Below are experts of layer 3 (counted from 0) of a mixture-of-experts language model. Rows are named router (the router's row for the expert), up (a neuron's input weights, with its number) and show model dimensions 192-239. Each number is 128 + 24 x the weight over its row's rms, rounded and kept within 0 to 255. Numbers have three digits each.
Before each expert's rows: "gets" lists some tokens that make up at least twice as much of what it gets as of all text. This comes from a sample of Wikipedia text that the model never trained on. Tokens count by the router's weight.

# expert 6
gets: ", ", "and ", "is ", ") ", "was ", "("
router:145118147100170139142138101103141126140134077129131104127145148069100123133150137116143126115136126133111115126083097102099127158076158122085123
up0:110147112132117097113131106140076106116110123134115126116144153107156131111115149117124134121151185121116151139098126135151145095130137158143171
up1:139161108143123122120120128132162133176106097106134127148097087160106139111117097121128161165159131115101142141144127121114129109133103094146092
up2:142155172138118147126104064142131134092135152116136141102105075123124127140084153148102113136160153098159179122105140088171142148149126147090094
up3:128146109143101132101102142143092099097141090116123097122141126102160152110131120126145186101121181116159166126118147116151129083105120104147145
up4:129129124100139113130137134132110113144114120100114139147155135097115107158129122086144152141121142138159137094127137155082125107179084150121108
up5:141178110083116149161107101110132142149119153113168140125126123105133168117106109128172154161133156152138088127132096174128122123115131092120121
up6:097158129108147122107133132127160103082138115114104133126135127101127150117130191134111136116116149141112116083153133102109114122157106120104116
up7:106140111121107099129124111143161177129112128157086167138137088123114114159121127119095127109136065106120115116116112129141118117131137073063108
up8:139116147127151081081145091143125119138114147134135107111151148109104115151141145106119141121130130106153122071136168135114077119116151168137103
up9:145165084113125098156103069146080143132112130092095127146146080097139138134092138084143144167146135152133122139155061157130142114168126120115156
up10:139106105133207136138138112154126098132137139117074133093158147136163154103082123082145144126127105131124191150135118100102131126163081132143134
up11:113114123075155153104173116166112119127144103133145134148165121130155118102093172116142102144141176105137133161135086091122100098123110118089110
up12:145113125113122186110133109130139134149120155077125129110109110143125111116110134128118148117118071144105155133106117120172111138135107140095136
up13:132168156113143149174136158197135133129064130113133134125151120177145133136115115093124110117164095128098179134113144162097112088173162138131131
up14:146129116130106067119146116144120093147135100096125119106145081154166135126160151114096115142155111134130156122170108153105168099126134127104101
up15:098150142140157119155124136105105140124138142156141150141099152112129113116129119115137149158154145145142134088094106140090133102080129148120114
up16:087157137110137166129109140151147134099144143135107138129131118115165132101127138148118116135120162181098116135145120163128140113116156119135133
up17:080123142132120143077121119107104147149117126123070115080102164116096124163107144105113138130149140113145090129134121120110151113129111150126123
up18:117123106136115131159164103131171152135119120158165149125151106139097115131098161132124110126151135102103129079154133161131102117110100128154149
up19:098163162095153091150111145132111151129121145154159170120128115149154154136114093160146144155140120125086117117138113098075164114129148135163127
up20:118115143171142142091108113166111150114150165144123156098092118144131097133115143072135181160180129094103120129096131108106147110140108132135121
up21:119112166103110128091114094119111155125104139112149164125152126150135114149085145163131135137108165121155167102123119138117133119082131147120167
up22:126112126112140160138143098170154090119135159124131157135120148108134140071109155126131117125133143158116113104148136126138104140105170086126160
up23:106139117135188127131135133102126129072121150159134164151128098144098121080157101141147124113133112108103113143134135089136100119159138106144160
up24:145124139162170073138153122127087134111130135125151111121119096124170132137160111118142154081134115178142147128102166142113096161129103115113097
up25:153107091162148095137137135167101130137153123159072150123109097119171158119143128152132138169106120145121134131112132138114140093117097135159136
up26:144135136151152128125107115159120163129136150146145137111129122160115177159117114101146152104144142124121124126145104097156136122119113100156140
up27:150123146122169160106112107107112152129158152096129127123130120126094123138142099155128163179140120075150130126110142141150127115133169141143091
up28:158127133138098149117132096160111142138125143116121146143178151169091135129152153102120081154101108150144110086116137144149114089130120119145111
up29:145124124115145154144101151162135119124100159142103120118109127144100122129145131095102107109134142132159077123132139134142102161129122099105162
up30:124156107131088111152127167114131126102136149128100154123095085174118108120118158123125166110144163138092148138127092122123146127114128122101152
up31:127090084118125121106100083133103120144106120133128127084116141165123157083121107111145129115113110164162145110112123129170111126140150153156127
up32:143125138099151113116135149154130104117080161121106130091149097102133147113090114128091124113138197129128144111087159159148101131130116146132115
up33:161149129138127182137109108148152122118150131133118158122099120107157128099136112169114153168116125134135117089096127078154111154133091101099111
up34:143123097154128151149115123123121105086159122083128148108158148157122115132105135166107121134117091131156146132141175091071102098145091137123133
up35:116099130123116156159125119117119119126157104167077072109157122106131117138114113137138109156111152135118133128153134123161155127136121135160147

# expert 5
gets: "the ", "The ", " ", "a ", "\"", "D"
router:128156136130120100140118106104153089135119136125098119110122076115123129090176140142092140134112135176171144107163141136156127146133100162125165
up0:158077138146127109104127104114160076169114116122162089101131136085119119115150159119143162082155108153098116099125153113117108130141112168123106
up1:127111131169114157171101105114120135071097177127127130131120166115112148170082111094118137088134123135130120078108129127115127105151111123141077
up2:105154113110138158129122142143142077147130125151152136082112092103152139134103108075095118130134179080164138122152122119143147162123109106107142
up3:091161132154133157138136107128139147107107136159176106114120110107114136164151138147116084098117143131135119115140143110146109141127115156089143
up4:094114092119126113154125113091118154122133114132104121117136094099171152140101129119130141134121168175125151139113088117131127166065142113128125
up5:125110162135143105120168094092117114129136166093092085108116155133155129133139101109175153144122141131127147119125079128120055116156163122117153
up6:114156126153162099133149117122113099142130132140127154139144138147151106114147161096120093057127125106108130108115122073128168170121085158117093
up7:132104100139105123097132087162124111158101151141176104102120067095142133145096175086110152121117127152144140108125112106109126111147134104131121
up8:129131154080104106115131115139116124162141136122146148115081133146151150140182104122106121116122134184141160136121120144106114118149140142099114
up9:155136158139167128130131139128084191127123089154138084115128160090168113156119146119157139105129175149140124135085095082094151133138157134129091
up10:119093093117093182148125104158117138121087129141143105104126101105113110152125114113124084074133126166133131109150128110107144139135185115140132
up11:112126143138136101100125107101117120113098157111096109077159116124117144129097122143127158132117110160183120096117135167143120127119127122142107
up12:132094129151137133134104132130113119162153142117095126110134129136129148138115133109143097102120116154125150128151088160112141181124074103089142
up13:139091094137164157105159089150132116117149125090137145117107130179157114168085118122090120145143109141100157123099119112133114169161139115096101
up14:114110083141156130169108161149117131115146147125134133127113143115154142164144101118124120156157188104154092138110097128121128142135113124104125
up15:123113132122122119119149133121144110135088136088130087142115144164147144096117093108112148177128134176194112119087102110133125123158107079096128
up16:148130124106141139088162108093157107113111144187143153089153157135109177111116129139114160089152126142137130106083101148153127137158119123148133
up17:125104113126123125158145139117162139141121108149130107136160104125136130153157155119073128126135103104125120073166150141102135117100123093099118
up18:109107128101133138155099118114137130108102151160136122122118112180136166142125114072109145117118133122141104100104139114103169143122091107133111
up19:100106141103162152148121119121101157139133097155090125090134081133131111133151139136136148120139077119125168126121143103143153102147120140095099
up20:092121155116165091139084115124123122124098165123123139124129109126145135134101105119133119192128105123165135152125112150111118166134172133125145
up21:144100125123133133133105145100114138122133104144119105096140151116089121140132107141150108107101169151176101124110090157140118147139170108122113
up22:091118175127129130121125128149141129133112130110115105125137152135108093131139126106108101103125162163137101104133115139131135165125123118126086
up23:148096137119114154079100105119152128113082171104100091123143099132162099103108105137114138099146092143120112146135108151168108121146153128103085
up24:152127129123120096111167102113100117135168152114128105132101142159133121129146125154102122165139151102104129146156150164086098155131121120157139
up25:158143133106133093111116110128167120138135125167171093094124162117113135166132136093157088156145181162142104112138093105042139130097108139164137
up26:132097102155181142114137148106142117135124121124133126150141123130109102137125146070116139155152092084167140099126135110126105109134123087125138
up27:149188137125146149136156091126140142124123157104140119101129131142126119071137088075165112120128107146149092111146165100116092096166123067157125
up28:132107131146152104091109122115095152101142147118117152120144077116152160137143106106153135140153138092149150108105107124108138103131124122118135
up29:127138095154123140128135106166119152126115135113102160105131087116119163149129152130193107114127120117103147146088140122102132137141116115130111
up30:088133156150119121133149095141129117140154183127145141114136116127144165101110114111139132100118126101116162121080139105098136161137104162144116
up31:137098166126142140106159157090108105107091118121117133135123088153137121182112102137089123111152140114118141115142160100140126149157132153128109
up32:125086190119153168159183104122124130101126159154110172098130111152130123142113072100081112180163124139140125097149139099108082090099156145119124
up33:120144121106141118136162114183122156122077114167171100120130105174091118127099177128101171092108128128118154125115139124111142162071133098115168
up34:134109134108133154093108170147107127123111140127115118123083152185116139138129120136103114116123093162116148138139107124150149120146111131106118
up35:115098122124172129158186126110119119139086145152106061090162127111134148121145119128154130132137113137163158110122090109151142088141122114137139

# expert 7
gets: ". ", "at ", "that ", "on ", "1 ", "% "
router:128124120119138123129157119122153140149104130146187130114150116135107168124132136111130096131121132099152079138081096094114165108152126156182152
up0:101177144122097115143104119111126117152142161179133121109135138136118115118087151100117114150105091138173144118146110123145105094158136129116126
up1:151107150142145100158124141120129118112160107152103144120088115138097066082147115144137141102141151141127130118145146141132116169120171101099086
up2:131164133094143126097144132147098094151138119145125120169148113134104110174138161129119185126111147120126110142117128130161111098171115140137122
up3:097156119148096139116114148084103147108153134086088139120132104132132142130136139148107178117095107129165117112121127121136150148152140127115151
up4:116099141113092128088129155146135107117106124125104133118122106111077081193121151142080134177138160123164153129099155104089132145146131163127126
up5:160116121091133109180114113119160149130127166176106152099138113129189142136147172128146111106119131174149164119108147101107135124142122105149142
up6:124091141143142133125163153143154111088110143131139142130118111120108137153133099126131146144113153133143168080149133096094144118114132131105116
up7:125138155157149112127130141147133148117141124138121132118155144090144119113113142127142149112109155150155139130128111135118104102129119140119115
up8:154087122140111116129119137145108102083158095125114144136159110184104128153097090140098110080152133132096141145129115153155101173176152130124109
up9:140145150137138109124112131193137148135099110132121176150136126119106129124092145134129136161126159155142145135119120085137122124125115133134116
up10:128110096126110133142127135137128083140140153133145058108136137091178151068146127107142136119128103134154170111103126146129137123138090127155111
up11:165114152113159118114095082133113122156129116146134127120104133094165150114102149111106105136131124123146132094185117129100122124144121127130134
up12:120178134118134138133098135099140149102097120135132132098148095120170091127146124118106127087093089138145117133143106132160147124163108107136134
up13:099129141152105145071144116180145109115151149150160144083104106136129123125117101153112113129159139128128121121152175145135136136108153133156090
up14:128074097154127135102141144131142123130144115127144130115056136176202167124130181117120112111120151136161138125112057136143136129123131124151125
up15:141095134124121122129133104167127117137163137137121130104116145152137131107103128115076164138147113104145161150157114098147124127153093148096144
up16:150118117176127106112139119136137111127148135092092137114089102148120144101161164137138140118112097120107148119130150120142110142121105125097094
up17:082128161120093107111101109096086132120104133136159132069103117128151115096112155112134128109098156128118141112121112119114099130096132108102071
up18:147138114155127128117187123170127145113135113167145127131160097157123103156063135115110138108129077160158105106132176127123097178156130117126121
up19:155142134113143133123166124174118132131069130150084126137122082137128111113151134183156130088134150124129133091164124119110103095112153153135121
up20:129110144161081111146114124157104138104134183098118157146122122184148147153147132048125119146123132116159128148138127136157115138095139095124077
up21:139093107110124145155119135163120137100129108130125100140104124120172098112183135172142127138120198124109142144131078121106129109167119146125129
up22:138153154095103132156127107106119132150085155132102095140139035168130121151111117146141132122139165132185132160138088181155142171142120142066149
up23:058101123157185130109147118120089105109082118116120136110117094112145145144122114138136124109163111112126104127125105127196120168093133138136142
up24:179093128092105139144131125119102125123118121116094115084143095156111129131151148148116159149171112184190116131120106132105114140164110125120139
up25:102078082106155132128142096122164171110133125120151166107120113114125135168127106128122105081139156181141128115115112136143138129146143148131109
up26:144130100151115149158181102165124157107122101123151141143117101144167141083120111156124121164107118155117138150126172112093111106158096101119130
up27:140090094158116089111120130092087134102110154142164096077102080172103107138124131100112132109146120125158163129110125142121107115132114119112100
up28:154142164161115137096131156132152139110077111134125118088124139152157142145122150162105136168174096146151094120085142153141087146105104138096128
up29:152178099152117136129122155112103125154106104136100134129112162110129132157118046134157127145118129129141147129115160125138129084158123156101082
up30:128136069135131072101173101117157150159118148141128156099135080158170100130117124131122146138099139130088113111129163127095122118104139082122128
up31:133120147139104164105115123080124136105099166140143122143135144146132150157127149128155144121111089111170129085110167064151100156125138157113078
up32:177141098133106120098153125131114140143123131149128086102126143158148152115130162116084121109154140115156130115117131127101121150093115154107145
up33:127132086086166141121121135136129103073165194151107129115132149122151169100137103129110133112138156142174154122126180105161135142143143104111149
up34:105076107124141143138104100114082155137113128110146129153173150164130129129097150141131141138141131148125131141151094110095089157136135146134085
up35:134145084141174158121173142146151122092130116140129129168120108130146137129117085080153126126131078103134137129151131133122124147141097131119128

# expert 0
gets: "of ", "in ", "the ", "to ", "(", "for "
router:163132137139139100106103142124122175129123102118156144123099142154106143158156138146129091130144146059104194122121084083143100150152113129124136
up0:165142119124083122109144113139086084142135138166132157167094091098105117123141122147092156093157134141115112118099170137136103159117184120112153
up1:091081093136150123146121098149132156118139127138118135146109117162131176149109120118085094142138121169162063121162156118095149130140085097118118
up2:121140140125106129131150104114186093097144119129132129108156073134119125097131150152090113123110111171134169132140139147134129089140137130092153
up3:127169166101146139109170130149079151145117151096122104114096114136093095082120126152157113160116170137166113093155146112109126080116134141135102
up4:154082124155142128122154086124117117125079140079128096145139123118126113126139102125124152116102102132130132088143132111103071144105094125158114
up5:088107134125163141122145099111157145085125121128125119158143119105147118105152150129120122108176113136140102154140097172165100113135137112161119
up6:118106092142159080120128112152143123108132175085101137136161134122149090149133112137120163132138132122157115131121134118143150073086112121175106
up7:120125073192109182162139115152121095133062131155152139149123125180132113143127107130120122111130149112116150131140158088172078144105138063120134
up8:170120143075138097087106121147131114142102145108100111091157123120123103123110139127154131102146120121146157132140146128115148152144103081141106
up9:110151145149138129163158125098147112139089176145108126122140152131131150110116132149128138171172155113133125103105137142138139093114102136158131
up10:150146148152163177198119163171120081087125137150131179114095146121139153127137145185148143135140161135163131101161164190116134160160128105120121
up11:085097108117104146130163128097106164137128095088139148109104151157156143080130096129144128113118138174134121120116117137159102145082089140131124
up12:118157137085189113100167103113090096143148108120163176131126073098151120157167118112137089099095157133165104104147111156133139125115085102127110
up13:159119131155105152107093143115115115155075088142160141092126107131172139139147097146122178084121120132143092138137112102122102097092117135158090
up14:108139119110121120112117116115122100138126133117136114105143100123172125096130097191149139098147140119113139127101150158121103135099170108153133
up15:116132163145148111142109097132132132100067132162160132121105146130143133098140121148157095085166142112105093070178133121155116114134152112099094
up16:112136174182158129152114099132099160103150123119121159135139100149069164140089119136171099099164167124166170139153104159112120109149126103067139
up17:152145103126106127102124157133143155169151118114157146166071137123100121120120116135145133139194104116147101133122119121182084097151141109118148
up18:121093171094144156154141119125151155087116141124136149123152070108132167145122151137154145106124119167188097140127143122122148100132117157141136
up19:138108138185177102122119106144135144147114140155076118111095130099097134128103126136130177119133153166128122106170117087106111108149109166116086
up20:146129139104122122104173082118113154134099093068145128123151114109147144114163147174170164107114139161139125132112092114101092146128124138136108
up21:139158109131160146177101099119124119082125178172115145146089135076144113115139155150128129117120099156103142137181138107092151145156088162133119
up22:132144178142145164106163134158116157151135162158127131151142108132152080150123144171117103115139132138110142150108103110120136135119174116128098
up23:132141143140163130144140128112138157100145156114128156095140119132111184151112138129137130159106111144129148132093153092176102059135161156117098
up24:106146103133102127175162148154117108143091166168100090114117115151164108118109157123156075111148121125109125144160143149142141147138153066108137
up25:120154115143131149137121129132153113059083099141116152122084140096143155098120116113067102079118110106141093107168111150149085160141166145126142
up26:120098100102119124145113107181155125136145109152132118103131097154131135112085138116116158146118135091178114126151142131152114107114130062124130
up27:141137099137161111117143176149112129108116124166147157121098115088127156114128192149137138080125157102146120104091117136141157109167124093113163
up28:124137115100131079124155123079110104080145155154121077122122088186172141162117145167104131092119181115136082151139111172132128091128156144134140
up29:117129102118113142121161172082118146124131128141132125118109062185122128122081111100096142132122141168097167094104098117184128119113103138150101
up30:146151125151163141133175114156112100120134118137129142110113137116107114138116103141101168117150117089108131120140088123176101106142091155153093
up31:082142132131104113111140122150085120148088134162111116135143118125085110125106162109140080128150099149128149131092102138144122167078071126150113
up32:103148127138121107083161133121126141131137142129112123112122128131194071157127079098139122132123146188188123141125099124090123150171114085122140
up33:093101101116142125136170135128137132106130128136119133118098141165152116112154147105143163150159157146117136067081084145123097152127135139136115
up34:178098160141163122113096114131135149131132141128123121123127093094091152175103096126114154152158142143127123127104143184125094085160125149124142
up35:142096161098120136147135099119163113084139170187110135079106114202133118139138112159113102116166134122137154121154137130161153152102163141094132

# expert 3
gets: "\n\n", "|", "\n", "==", ".", "3"
router:116159107146081169105148182126118104134147146165092113128136148134175088115108076177152119111160104087103132116108146147142115086152173103092146
up0:093132099117116107120141139185141117089120126143114104104135142111087114094100168131164072111120111110125132106111129084145079149141118136175096
up1:100089096153100144074080149117139141075125125128095126105127142170115136134144167129126165129107106117173142147114122145145092091101103133134120
up2:108120084128146170160123138162147136138116129099129139078124134072151122138101118097160126170160135149130170103132116141121118100109131078129087
up3:122124101149138159126115123116156121154122134185095097139140109107119098109068117146130182098151135175151109102097127110105106137129144100116144
up4:122105106130157106146127124116103078122097128150120077110117095157135102165144090119127109152161100133136156090110130122148126115100118105181137
up5:156154112111118123154143111081124096107138106108117103122098165133152128117142128155133112109160131149143114105144140087082085113155134132137110
up6:118151146110143128112115152152178093083141099159111094129102136152141142191124108133139092092131149116141160085116133144109090111136132126127144
up7:089139138131105148169147116125100071094153149161141144114174114137132140119148079149061125092144134126126131107123113151142155124170091122171133
up8:123100164106110114133177138165140158118104134095112098142154102123143143108124118079111104129147089119128125126139094138138092102137151129100137
up9:134078087133150072129094095105100149122153147128159109136096119132091105150082155131094137167136112155096122112116137135147103180103090112123119
up10:109092164101119158104140138114135108104127126123158131083114114123120168111149104134120131155153144145149095093129146137096134158134129153166160
up11:153146145114114135086158146117152142147117155109143150137133139093074102135149141101150128094144151125167138133097119136125130158104137076116108
up12:147092165090115123093142148166122115109086124143139114151120102096163100177152126144115109164163144118121153111119144165078147142166124145149133
up13:113146174109100130140127108127131136150139109113101146095106153124081090135084117096142114113145135101159158102123149101146125132152094120145067
up14:143097138142137092106104131161112119139150124132113133101116139137138151163137153092102125144071150143138129158156148090114121107110098130152177
up15:131152139139167118129156106118157161115071147142124150086113138114124138117122131097146099100105149118104134132161133101118144134128118140085104
up16:125132166169147088133189154125157133108148115126130145157129145120121118117090121146146161136108145153160163119138101106118131145186128109157137
up17:121101099112131108136127102146131157161138120121119110103125136123093128062120109077091127089109143129093147109115114131094143135133109116125181
up18:088082153126167096141112156119138105121106089145122068111157083072150115083108130144088123130172149112126128122159085160109110123128157112132112
up19:092137141089110121086114112112152132180055111105137099130126143139125103144174087146127105138157172129131154091157144138135089146133151122112138
up20:126099136117112146140136104182122130138142180147133089106133045151125130122143108130110122091111112141119155146118105097139128139110174104100153
up21:138155129135170100113131150163134125141114161133140140128147099134117115099120141100135128135151132135156100134111129122078108187188103135156149
up22:096097066149144144150122114120148130118147157136142086107111166140116171146134128116149137115158122143126110138083078154108118140118124131159119
up23:127087135104099134098162118097125168117128123102152135142159163129136157164168106108083127124133118121090096116108135082141169117158123150128127
up24:145150137128143093174127142128088131141129139156195085086105143135135153125088115140145085124188170134116109138157134157141132132141161136185100
up25:102085133123129116130088107144135139174128110145100185099129105168132106104156117146133084142164146120161120136110084107110125108119128122140133
up26:099102171157152109125127130165080181132141085162117136147153136127183071112158162134120142108140135159096116110097137104100112163110108117136095
up27:076106136119175110112105080164122114141149150087107124120116118109145121125165115127105178105155091116106112122111109142171111159132105098183115
up28:093098144113129130109091131108139129139109123141126125111147144130122122135114095133109109112156134141134106120135117166132139122161185145170095
up29:084139118135153148173143101134136150130127111148095116145143100091170156166089127107152129111148130145125097131143070066170151125141100157154106
up30:121127152128099134168114099130145136146100151157141093096166093152120123122182155110138145102167101167107135112079089133085116119130137104145118
up31:148139097102113153135115113096144136087133128109116153133143114119130114096169121114097100107143123067142124112103127137128113097153169143150094
up32:117094130090154109142130147112110137135090151092086132111134127136166151136107122108112140120161142111086111126132138121154132101123133107157106
up33:154115147153161119096123128125089108077130125149143102154141113147096106161134131099132112133103133105146179104135121130105157158110124108144143
up34:134162168124116104102164158113083157088169115118151162104175099152144107169128125151111116165124176132127139123132127142119130151140151126147132
up35:115135126156112118121153140137165093111152165158178139154114152151070159050132117139115110120124126101140134105140126126146135147111105147118104

# expert 4
gets: "| ", "\n", "- ", "-", ": ", "–"
router:098146113134112102152091115135148109134139109104094121110103137118122127170118112122108104162106104160155099134163172125071055165111147117178104
up0:141096141168115128120129136120132082096148176118081135114122142133143122112126106161132097154156108143101100120136146135129090144088153119125125
up1:114091121124092145135165128182091137092115099150113118110130132184134124139109123111109101094144135141137113124083130145154112088139113123146115
up2:120158091128157120125135106129133135104114135119116104149135131150102163118146138111141102148108170099137161103139113126117157094138145108114131
up3:138127092130105139112145105124104061107152101059125150092117133124160084142111102140095149120115146120127182097168150116151134148095153122137103
up4:163158137147162154147119130108154148121148133151148167088107119122133127125078141098164111174153151167139088100178144103149111137138133101143075
up5:158146141139141167126091169120128174141115151123137091103130138155152124153081090156109122101109096112129136103121152155109119111168099108136083
up6:121133151128104138116088105124168132081124150114132143197108099164114108140163104114086120170158133131180087123141155109091115130127114104123068
up7:138117168105156114120090135145142111091127153167123096161165141171115147133124148121112138134176113109123156109097138128083129162107118139126112
up8:106120146104104122152149104147083099096143133126102110107133126160110131104100166118138133160161143162164093145158103106153109114108126080081147
up9:121098132114126134109140127127117141158096165149155141104123112136157110117133136125125131101147121141126157114190091148173139115177151129106141
up10:174098103131158120165135110108159164100074145114089073129101106123128145095102130153116171141125135159131100095118113133129139155148114131144121
up11:126079092131103151131122105151120139093133152122120127100136105159111135136163161145096135119147163135123125147112158107110158155112113131098122
up12:174104087140151130104139120135144109113126099172115149098118082153165141144158162156099117120121179087116126118138147077107106109151140133113114
up13:135068131117132117124112109149154150139100149106114113113158125145114095105130124077130134112130100121100143122193159106157135123138115107161090
up14:112151131085111082159110137159133164134141151156146136113151121129120140162137173127103120145155129141126097120151121143117125108134123137107137
up15:107108160152139124142109143103133100148146132094162095081107136151140089126113103117109147111118131099123121126086120182116128137134162114127138
up16:127145104119123165103151111129135120092138135146111064131126151133128108107103097132138157110122152124103118129108115146101150122115118163167155
up17:122104154126166132146093123106093131152098142158104165084153129099157108143115085190154141117157147117144104069092130088170048139124110101119135
up18:117169156139151130165130160144158142163105120163128079122115132131126124116138151178109118105130171102131123148157107104136129117101122137142096
up19:172116145142157068099113100120155171111084144158113127112136134104145137110144127154140138109130151105158093156096115122143149134122152125157151
up20:118146114118160126136096109147106137087132115069139108106114107118086115149121115114152122120135140157140098080145143095141153100138102131119138
up21:175134123109160145102127130131120104099114143128119112144143118114084165106131121135112141131166137151099164139137116114112125152106163143122122
up22:138130140135136161079147103158123092122094119113091130098087102143129081147141153096112145125159136144105147148132104152153186159126102182132124
up23:174149146128128109128123119113140119139110124129119101122112118173114152167150181131113154121157147156143127137113099124205102103128147144098139
up24:122107109102128098132144126107083096135146137152131121091123084124111154143122091105147107111136089081151156120136128135109092106121133142120084
up25:168118167137134170122164136127114119106107120105145135092116124140106113124145124118108146129140111127101178099137108160089122121113095141136097
up26:146124100115150141151155156154121143142161112166129101112145121141115166142123129096138112092167102105119166112114119107107151171185114154125114
up27:115108136134134143095128128134112145114094130177136140114135103142124096190172150123112106146162143136112152113110098139102145159141107118106092
up28:114097130089154139094168131159124118099165095147147126099153145130156132100111143045169103137109133119138164115101153111153083119103122099106132
up29:096107105094182143146107125140164139146137153108150118120107099157078104082135107135122114097161141102106146108156154131135134117157183161156107
up30:134120113122140131120125116097120146079137127061154120117129143139095101100107131130111154142145118117123106107140107128103133154112091072131106
up31:163122106117136132104119087185130113107125135158137123116126122106188121132151127099127082088097112148109152124172149125173153122081112137124120
up32:096146114094132167116114147123109108116097124112107142065182147175141128119131162116143117118157140121105119108102093097132147144134104121132120
up33:130153118113146140124147116151156107089138133123123112146127103164144097155102130158072117138134118121114151132173127126091118141091153108105134
up34:083143105146135132083139127120118111088100111068135153138180098151162103135140112148104140134144160163137126123132128149152117143180121096124153
up35:130069147100122109156087122114143104105148115106113133143119110161130147112078117102092128122116125123136142092134121123138097143133133092155145

# expert 2
gets: ".", "'", "|", "0", ")", "1"
router:134092098163134150167164120161051153061150133090115145171077117142143139104074148106133149109108127159113169103151155160157159078129095120128115
up0:095159112156103119131169155129126145124117122145116152142154129082147155146132095123099129088116133128160134124099138171114105156143115114136151
up1:170159129149171085117150118112114136131132113120134127147135096118113127125166120153148111133156109131100152153135130124094154162094167136117137
up2:159081147152147080158136093160140154147114139110108104105151089115115121123114170130068171152123147127120142096105138123102097155147122140135156
up3:124154133147154155132115098128110119155130152118122111127149135165134087174178096157121150152174114157177111123154090144120105134104158135171120
up4:126134194118170114112155084143142134130120127123123126086123087135150111136121115106105137154129149106153094119123108138057126143134113149145132
up5:123150152127140137138136112131098131123125145150091133118144147168130059111144117136088150181148099178147095157142146135115112102148151114130145
up6:109129144173171110109114067180080096100121139109075131090134122100128131200106149145126122132142077150085144166120111098130146148125100143128132
up7:128102108104149126150159146173152154121106148120133096126133135091129122135118096136140093098151114158107149135143113148110138144160094126122114
up8:134101146121118107126119165160171133088121119128097135116170089107128126097090152092121139115157148094164137099109136091116110138126104093128124
up9:124126127110147132175167108178138111118134142127101111125132096151155087115121130161093166103146130102117173127128120120099128111154133124139114
up10:115068104123138115151132154142145082101133116136117141132112103133143141116131161143133105159122165140116138137073111163086128108131149142124125
up11:081157107166134130126118104125109158122110138126100124096144127136107107114096176135106123135136139129117131162130149154117118134107118145108098
up12:150128133116098132177116107130186085102149093125171143128131095128125145147141139131099095142143123107108131095123134114096144155142079109102137
up13:153138146162154130101133109114134117144144147151144143122102143115136123145119127122146136124174165121124164096108111128132122115126103119108086
up14:109133153156157099115129117102139145120119125101125143124101130162129141141153134155105157178141124118119134139095121131140102125114151144132105
up15:119101114171141169140106109150120105086081156133099114163118105172145107112104156108102138068113131131138117089107140111130135111147103124140160
up16:157153134129109143160140128100119155134118101145102095140164077178156137138147132135102130115157127142143160107107108078115135147158127105136129
up17:114111118123164135145135138113113142137139098161172121119146141147145130134129115152098090129147172107165115100118107109137130117104130169139124
up18:142127124098093145103135122180092113121151126106121113154120110154137125108129162173124120131135117108133080139121092167120146144180145119127178
up19:156096148171118123134111104152082113155134107101091085109101133139173132140152090120134114141149078143129101108085115159088138143074118128156120
up20:155163097173159136144165121164119133142117101087129130127157113131127150153148153105121082103131120126112112142134106153126097132088110150140162
up21:089157140133141123128085144163133126138116130114128148146133125136131161093132132132113109097116153158138128096130130109166126158152075124108126
up22:101089114095129131108148109130141146144117171115160147110124087115137122134176154149110087130121151101152172078121126158131103082127111111089099
up23:103120135076149149110183122143176138103151135184135046112136118121141115128125093144116126183129132110150086124164135125090137125090119106186156
up24:140066098075115161152139131137110156098119109154125125124155108126115127116094082147084133083160131129111147149144130117171112138175164129162117
up25:134135159131106116118126101158142082120099134066162106122129157157147163138193141064143101142124148154146087101146144097154110123141139129140144
up26:103144182112156081109087135141141111115094179103135104124167090167142134100145132084126149092100184093144134137139122094140128143106133132201107
up27:082138143140120160158133077122135109136124139099114135106141096153144125093133127158093151145119158156175154113111155134087101130146163103126085
up28:110097143124130072151112131124168130089123140136154100142147117128135130122111128156142120117144117093146107076186151142122140095117118167126130
up29:130099152088146139144130143129129151080096175146112144140106125136157135155125126138107112067169107136147089122151115151109140149172129127068111
up30:131111115129168073111181050138135117097135120080085100135117137104164106121104153166120093130139163137108157112157103130117094122130107090132147
up31:140115119095179096134108100154144153114104106125107095104150099129123116144154130112123138084121114126132125144131098098096115118116136122117150
up32:099134105133142099128110145123128158172150118082131146093096153136119127128141168144130110129106108105180166117120134146138125132130130125111168
up33:130087147153129130120163131177145147131134115141124105147109128139101161149128145142128108118135127140153145140139147064120148164132142112078106
up34:149115165101131053141125127161170067102121111126109141109115135157139103099168160121112133160146131069114113107140109105091122123135178140090095
up35:107120111129105111148076109160144142115135164132115081098124095126168119144111096170148122138181119126140162137092124097144131137148145123148104